Weights of a small mixture-of-experts language model, trained from scratch on English Wikipedia.
Size: 14 layers, width 192, vocabulary 8192, 55.1M parameters.
Below are experts of layer 2 (counted from 0) of a mixture-of-experts language model. Rows are named down (a neuron's output weights, with its number) and show model dimensions 0-191. Each number is 128 + 24 x the weight over its row's rms, rounded and kept within 0 to 255. Numbers have three digits each.
Before each expert's rows: "comes before" lists some tokens at least twice as common just after its tokens as in all text. This comes from a sample of Wikipedia text that the model never trained on. Tokens count by the router's weight.

# expert 13
comes before: "0", " |", "9", ".", "5", "8"
down0:157119141137120132104102139123102107135132149131129099096126092105147082095126085143171156113110122138145142143130130120152116124135142158109111143096128161180078139162135153136113149125130170129161099102122148138151090177102104120128149125147127116148158126149086143098125159127149146083137142177116080139167153149139176140182144167152118139132099122117140148155141133158129113131144108119095123141135124124125118126124148150127134157084143138104120144080101141191149117151085143130104105152191139135146163126091105132177116125128140108132092140173113169100158107127109120074
down1:159147128139094126114130131117125137158189064138149211153104147126129182069097168177130105128101187161125125163094126120124107168116112120112092125114130138163125107135141125105106142094123084105089123128131097120154126133115124139107092133116135134144170124130102082123111130122089116097123116126147165131127109135145129117111137147108118075138126107105110119167114137126123119144141104120110139159140120129147092146125101112079124111132091134100129110103109110162105104134133156109149144113157113134129105116125086120136134133108126071116158139143185156096092148145122084165

# expert 5
comes before: "1", "0", "2", " by", "uc", "ral"
down0:133143137146102114123096178132089139170127092136170134082115099126150148161167125151109114105122087116156092115113156092138151149152137120133183134135157112108138138175139122131130138137130133111148094136123094104139107126133151123133099121148133104167123137142142122118113153079169151143160096106140166130129080171081134106129150119117113132120168139184086141141156161101147088159137101127145110140142126098154123116138140173152131108124085118152084102131148056191130103132140124107125108140102129108111156130166148129145117097141156150151123109144154133160152162129129161134
down1:142120154168106141133109130155138080176119100118115148144155132130108095120152154147136192175134159134125134095099142158108100100134142128172110160152131089118115129088134175112129146140152137113176073154126134136165107131122126144124112157106151116130159130160112132114124076120130154081134153115101142112175133129131125125119141156147113106117142173108156121137128112148100112088104120121158104113159195132159085121133116082161112118096081145139102138122131144097143139107118110128133115109126151109143055163154126136152140147112106096147131093178111099129111124158103121138

# expert 2
comes before: "9", "0", "8", "7", "6", "5"
down0:107120141109119123120139141145147090107144162145098165149178145172152133118139179137150109125135178110122139146139111127160140119149147152092146148093135160151118147113116158123202159117098148155110127129126121109124104137145145136134108128081187151121130099136125135098127119128141105131145136107089149180106109139109107117104078139108094156090148128080142095109141110132144156148127150122130123150134139129101104120108100130103098134106129149140164151160119094123056160055144155100155143124105158113141142181106093115156085150109120111123131108122126127075127140141123145117
down1:083130128119156141156106194087118134145124137118128125108140071150134119119136104132167113073090158095116110097188140131157069111166111150153100145114119146103159121160127120113104116137079120145154140180170122125127117100110110101119150176126159118106116116107161149108139149113106102111158107116132102173135150117116135145156161157125123165139144143085136137126138088135123111142151102115128159116128132144146091160140130150134133108122133139101153138138150084111116112149139146128121106148120135136067145114061104134091144132083126124143134116148130087121142152063145134125

# expert 10
comes before: "\n", " |", " (", " and", " is", " –"
down0:126110094146104076145164117127139138096136139123136156116102109126149136135177155113115167113122150119147151139106103116107184071121148139124113147101169163096158133112096127136157159136123137125107098142159137170153134136121150160121135130134144120144104094097141083089129118107131137159121147107107136115099145126173154113083115137104113145151128145178117080094105121117111137146073121102101156137103142132164139146131126149122169169113139123098165147113069098111087117107126154132157111155090154200120131146093107132116124129133101130126129153132098148106131127195136106135
down1:127121138137103091137131084135152151186113125109111137128133108111109160122047080149121118121098149155170097146065128162129129136146146131146123128085130157125155095162104098156147109110125151112114143078136150127113127144103134107109107146152132120167143117112128108142133044151134126123129129137119106184158145085141119130126105134088083124123154151126112128155107121099129133148155123137116125125108138119148135122153099171138140152128152138127183107157136105095157101130153134140166123140115202170113155110136111120140114089153107081104122131099117085119106114126130109125

# expert 17
comes before: " ", "\n", " —", "---|---|---|---|", " \"", " L"
down3:134127129121132153150117104127126119159103137136091125106143175130124181084109133118107143150087126160075113147163087120142084144119116124105126201129132153115122151108105119061157132157087162145156171152115105110132146145126118135130172160082140130118126137116100104134149139122165148118142148098130148103109102149161176139149145137149144096109089091121138139089158118119156135121113136154138100106149121097103136139133108167156162148151091101109108120122081110116103114140102083139170120124109137138123116126116124143154134064149124131103122133146166174138094156137090132120
down4:156142152139151116132135092166102146143083109130124162115128088129104124108140138127097097133150117120150124119147112152116139151103156145136144098154141142132131116158102142109118126148115111168139116168123107120087121133086141170170100095122072115116073159139126061119101110122091126132119120151143183123137095126136130122112127118107146105127157115149103135155108089107092101123157139154163176085157172116159113143142183153072122124131128083125123125149125129163125135068138104114153164118142119121138097130178147131141166124117124129100089153156121158156158164112105117132

# expert 3
comes before: " to", " a", " in", " by", " the", " as"
down0:062143111095136083115102126134130103139164105095118112151189130132149096115163124169133123102159136149140144124123114113125137123105140133073173086165121121132179110094147146120119153091139107184135139125141147138146142099157107162138102076111097151116094146103150129126131103109125147124147110127133115080128090128165148098129181123139156086127150113156137133160124122163093118169157104127120102125161111138124146151138105133099141134131161173140108067179153154145123129117125159139129169097141128126132105117134140163144132098167110160128098131124089135102110125108121141146
down1:120136154095083107128122114141116157147119128181113145149111087085093086153140128150111115118165134144147113152118122119122063104138134150143116135099170142138126130121108148114093108152135133145094116161177114125147087128098093119069156124102129092154112137148157150109138127120115105145165106096105121118072103094120104123151101122164128114129133162100112107095155111162114172140136099142109156126139077097130125128113110099141141089154135106121148128112126132132131145105073155141077146146133141121123111110111140086085107106096113124130119140103144139171093112114075182142

# expert 28
comes before: "1", "2", " |", "3", "N", "0"
down0:131117147143160095108121100145120122148152121129109093119096122148117127151145152113164113155079103086093156113132036115166130164126102114164122126128085114137098084153173161098133123111134127142126146161158142108104122105124112139105096103094173095107101136151152150136084139124123103067103090141123127097159167130122126138132133157170135080142126103087150084122126125122146126146110109122152105137134176177136117106117134113147150115144119106129094144116112108127103135174150127147155142114111089099103151136173103075166127118136142109116100146119125126146108119130112120133
down1:130125114141108161126113099136125101155118128122142112160149120113164161166139154134118131108153169154119140130113250143145122139098133122094096167117115057115123139110120148102113096129128180145110115144108139115131137099119112132155143101169153152098115156127151118100138144177146136108073131131141131126104102140107122090133139112150164116156116123115119124115156154178110139135106113135138130139102159130099167151147090122139131161142112086097159166126114129140155122117145116080138136116121143124129125146180100120130167131110126092076109151133122133161149112087163147117

# expert 14
comes before: "\n", " States", "==", "See", " also", " =="
down0:144134140174159111130131113159127111132116140130122134109160085118084172145120157138144133150137147149118155108130119098147095122141092130130140135143112119092122183123125150176165103119093126155121133140151132111129132108103126118096137120131124107124161114117105165141116112131074103129167098091157151114113174149088110103158093110132180131147122165135129122116136086160106118152175124100165155106159177121134127148144100148102127165141071126111146132102114134121173135175089145105085134128128155163140137182139101149169110127139110159160132080132097131155106154141172129125
down1:116128119152139124148127132139149166151112112134122133134154113115117103126164126102117133210136133108111107149103103130081114119118141108149129119162110142104143078141140128100109111152148129118114113137139129119111160122101099104120117119139117113146113100046112106129111100085155146148112099129122142119128145122064162089125106136132168156121148102144161125085110151129104093139126119183119124098101108133167130128144122196124143114137124128127214099122147124157135154101151101146128132159160161165109088138123156116109173121148129108094137143114094167098097138157103097148

# expert 1
comes before: " |", "0", "4", "–", ")", "7"
down0:131142096123157120104072070111099117141148129123129123167130191133171137112105110141159161137156148100150147169133115143155099149124119148131121141131127159184098110116094124149094113126136073129144140142105155128125094132074107124131142131158140120117120132164105165139145096123141121147151141055099120150118126122126161108124120146133117101170123109088122111111147121111156146125116121135148115105145186166124087086091158160139117129123120142125113119119166119131133145176128139136094108097111120161157105157124113124143155126107120132191119115123109137087133116054157146105
down1:131120084110153118201133178115092100133138122139184136115147112183122117124172116087134119131137102142115079150149167112138148131116152139131117128119125128117096090124126160090135138112107089119155105131137136141144108177143074119091112118102115127099129108113140122129139127132102096175119136099135131165159124168113122126132103139146111148093074149160117139101119111131138067114108125130134118124125153069153113121146154122116137126103098132097145136187148103151136132128135107185092128148104101108129147146103068115122151106078156139095115115105130130167117118097139125111

# expert 19
comes before: " of", "s", ".", ",", " in", "ed"
down0:109106145089140160142109117097089140124143108133096109120174158132151129146115143096141149173142167111146148105133152117127136144116114139120142154116132126113165118132122153179175119121092123122134109105151138137120129129148141103152148130144131117131169159127121158136146156129126159122143131093092126086129126113111143118150103112118096130143104131104101109064115086137115108112107173134139121083076135041146127136167126179117159132137149138126108145146109119111098132102152113150119113175142149148132092116106133140102122123144152123109111097139169195129181083179095087143
down1:143076147130127104146097135117139156143093161122132114114106108116116115089100155126129164117120139137111149138113153129123099125138103157146102107076141142110127120145034150117150141131069109092142101116144121139125121126145155152104156152104156114124137132106102117111122126108166084119097120087100131150115076126143142144155078153109136128122122136112174117120139134126177123105137174143130077124190152127137101118150111108125173086107147132132124115126105132118108157160155165134112107118133182156091153140119102098133155156147165182114108120140105149118109093148126100146

# expert 16
comes before: " the", " was", " and", " he", " is", " a"
down3:140107091138142149151135130104171134141102145110131128147128105098120112111143146129114094123158122163182134117098121096180150052150129103204133113111149082120139100099136121134095140112120136120112094168163124134147159127171140158129136156117168100163137132115100127150150078127136089138156093140156179138102111133140100117200144163060128148138123166114133153103110117126130148132179147134135125138161119118144132107126146149115098131115122121160153125151150123150159106112096125135116107110071110138131124101123101135120130128148115150138123119099092127148164148143094140145
down4:136154108139129099106168142129159140122155152171119101107183085139125166157121104172131063136136141136118120147174106127138158123106140191128166127160083110122109109135101163086105101161136088146145106154107109127134182106111124121114115146125137133136070112096115133158151085141088141085109102137130128146107154100128165177187124122121127124112091122170128146128144142120130109121139144096115120130131127075133148103149146123111163157144137163134128151117151129148156155181102145164125114115127135099124124171083135129106134131124131122120144100126122132134104148078150118141

# expert 9
comes before: "s", ",", ".", " of", " and", " in"
down3:135096114143138162154124146131154098101121126127120115099095140122166125130086125115082144146130121116148155107069129104120196137126111082131102130120166140129155080098100167154140123118104117099124111143124129093123116150125140118125153108095117133103162111139158131124172114154164112127116147117151106099137153137079115135116121114135140255134119120135134161162101095141121102095105133139136085143114140131136148101117134140076110115117102157110138125107117144130139140129133131142127115095141126138117097135157138081202136133140107147115091121127170118110133111136124116113
down4:121161100126127167156132093133155112123108128121149096094100079145148160119087130126159138118139110123090136111136154127127104121174154100132110147087114109056136132143115111127161104113127107140105134116185089107128177135122104168134146119110129149091164115096113073131186144185110119102138105136119125147122135131132161110128117149149103161092151091121163130149137148143131106113142118097130161138105142099186113168159164125121071111106135112142160150109158113145128120117125097122173143118153106155098136128147129135112123135158139138153141130157093107130152130167124166167

# expert 31
comes before: "1", "2", "9", "born", "-", "R"
down0:118099130119125108188173134134108129146135125141115150125127069130112151103124155073130149132124144131126063114089118120091101123154141110161063139168082150145160127145084116113110118136084112138145143120138114092146133108132156159079114136114126139104121118120159103145137107097135103097161112134103134113050102151126129095116127128123128123159121148135118146111130118124135117094138151102125110098123106146139131094110162134114121081134142166118127139154144102125136163132084139140130142129148108148064128122083128161122163130120155133148029139147121129140097134120146122134
down1:120135132132146103158145130134132047121155110124179137106098116122149135114133117159079143148118153123104147137085085124113108096124134160153158123084146122148154108122086124138095123111124106114124155098119123134130124153122123113130156162100157104140125115155129111132070115148116173110122164140129135135161149143151105171179135122130110103143163161149097166134121150125131139090118116128033110136079099126152118126121148117108144149169139154147109149141170164120116161123116129117158140104121119133133158163092168161162145153125162154120159093156139156111105125139137154156

# expert 6
comes before: ",", "s", " of", ".", " (", " and"
down0:153098154129169134125139156122125175144132115149095116174101112176116087129155111171123147131095132117101134091138103146141142146121093085129115167127115117133121085158127147094109148138100124116141182079087113117153109125142126140152098158156123148122120155156141119129139132108145078141118148161107134155121117130107136140126136094124140114132143112132174099135114124129098115143097123099146132116155177143136185185134110107109139178100125157134113142115079176127142158112164166057091140138169103154137119123160110140135143182129150119110099126113138123140105146114085134141
down1:118141103157154123142130142129139095084109110144197140130119141154130159083116088159166091161125116129126128097138104146136088117148104118128100166090129105150143141113146121126130108154126131096121152156118133135132197158108124153106170103128139113119077161157125118138170139171151098145116083124111130121111147103087106134163111147138155154186151126119078143150119131068103135165116109096142120102100154134129117147110119126103159151146100099098115119102115150120130157139154155126131072126142156113128113164093101086105143177153115123111126144128149106140150133146110095117

# expert 0
comes before: " the", " a", " his", " an", " their", " its"
down3:138138146145144111156144104144150104096139119133122102139176137152167108105130129147122144127129164153100110106113124174078126102125161132142110149153103108130119058106138134098060121116145109095160128122141121152170082180123169118129143129135124160114128087090145135116143123143131149149157121110123112152151124124110155159149133121129092106131166095135142147105103155120151144081121143143108115144127158132127107137099137128179113093119166153113149173164169121141121193123104140131116113119083135132104163107141161161151153081120121087096115151167144156152097138131159133102
down4:081160104117150137129139121135130138137168138114122144144119130137167130140131163153099103142149118105121147147126145103138123135100124129120136148144147147117132156134138132122191070122178151163098149211123127143165146126158136139111187121146133121131132085134142115084121194100129146142097129127161149129116087058137127098171139120147146099138142118122145137101181136153146096123140104119119126078138126139130135135096116120152136136161110155118134098114129098088145119112150108105121149099121131064119114099154173127112099120131140089092132148107141109062134126110161137144

# expert 30
comes before: "\n", "|", "-", " The", "==", "The"
down0:148147151125148171125108132114120143096133138110149155119110147175109128127114094109136166100122107150094094107108172157149151175111146141117098151111111127147134137133081117116092145141125123125085101138160138109118120086130138106120132084153142119134102185139107112088177130108131142183137109103103114160098149117132080141078127137101093101126112124128113155119134126118118110122114136108169164130089119129109116132124160180077137129107084114147092154140131117108155155110127146149090165123127151167133101159110131085112083150149060133138108152110143166143165129154134141137
down1:160128089122155113101196104136177138115137078134139120088120089144135172152139141113122088116128106133148087114124137120133077157141115159129133176145123177142122147078108149112095150141086086133116111105167134123107127123126105120130124147140135117135134136090162132150099120135115157132077101092117137127132123164103162154123143132114092123097114157121174136130134099104165091087135107113108123143105160160132169144079096152130101112114108107138164149161132104120128128151134184112101125134135132119139183110138141157121153110141165129133157109114164136124110114143126165178

# expert 22
comes before: ":", " ", " •", " Born", " List", " Country"
down0:116111128122106146132132115084103119157150123107117103143129127101156134128165171155119101136134108126158129090102121153161138104098067124142086090135124148120149122085157120160103163113151103144121123162133133103108126144101168142143100164123111154129139118140109142116166148135108114120139140165115118123117160141141138086136171127114167122124138087125133163146115139098118105150125105129110132147100169136153141076116110154127143108117167084110113112132085122127085101161171063114114096147111125149071153116131134204119126117132100107119087122154128106069131125141143077142
down1:127076168131104134133134144092114159156168100127122142116104139136127122113126129152135086112167139109166148128139143155152169121109168118133160115128128149171107140089117169092129123142103172106132094097131110094137129124127138104141113138117148138117134136092124182116126096121159115170120154141120095148142105126146117150110128163146122123150103150156125111127140116154158158144109181074148163102132144116082155122118165128128160094128125096088127161083129154145113090155131126157130081194150184128125136156135153136123114147119086102175159109119139144069135148148139140128

# expert 26
comes before: "1", "2", "3", "4", "5", "6"
down3:142141133175147099156119148119107077098116095115126105149138097134114125099145088131128160111118100120133159124119104141112118134105123140089147147104126129128142139132126136152083145126164103129101116152130154141126128131129104123109128146151129173134173093101081084084149104074153159110128135157141092154117100145162081096101148130183133182126125117173122144151116089110130147096141130125125167143130117142194137083128142142139130136193124135116119125109086152135130125116093123132148151073112143129103127169080107127097089130136152119146145147152143112166104142092122160111
down4:139131074166146108098139123125162119125146110119113122140156156143128137117141168118106131137128156108102136092143134111114115150131108130152095119166115129158111125143186165098147090112133202114105166097145124101133169153109113119129099126125129072141144086134121119128150136135126114126133153095134113147069137117078112126127111174127109146154112132168129151113108144120098117124135123129071134098167126111096172125184155135108118172126126160168109111145169097100116123134172116084152106137105117143083117094134154123160125135095140138123157103124163114117134191139111145117

# expert 12
comes before: " ", " \"", " A", " UTC", " Animali", " The"
down3:140107151121154059126112112106144141086115143165170122156175154129132144136164109108126101114097151169123156142154133105136089115114109144121138103100095101147144095097080119103144160112110105141134139090111111117096118127142137109127152135147132128129138166140131202121129117103102128136141168143146131143127111122116122096179140112132135114152088086133172144176136101102146149110151130172139151127060082128134129097148113137137142131103171157111104152169137109128092107123168117134107131118149144086100170090137127143164114133130141097174154145136118124105102142143163114134
down4:098151108199135090145110085116144127111159076127080144117151110154149159077128118106091091135073135113105122100161129108109156103082114105124114115143072118138120123074071120129146132168144168161142127117125096113127135116128123130096119127119122116076117134124106151114113112141124123133129148136115126112103150095120170128103134110112097140129125177174157074133130071124103132117149189139096106111126121114138140092138146150133138098107120112142115108117121134149112106130182126107165168152165149150138116087118104129132155146117123127084124116127126122156123162138142128116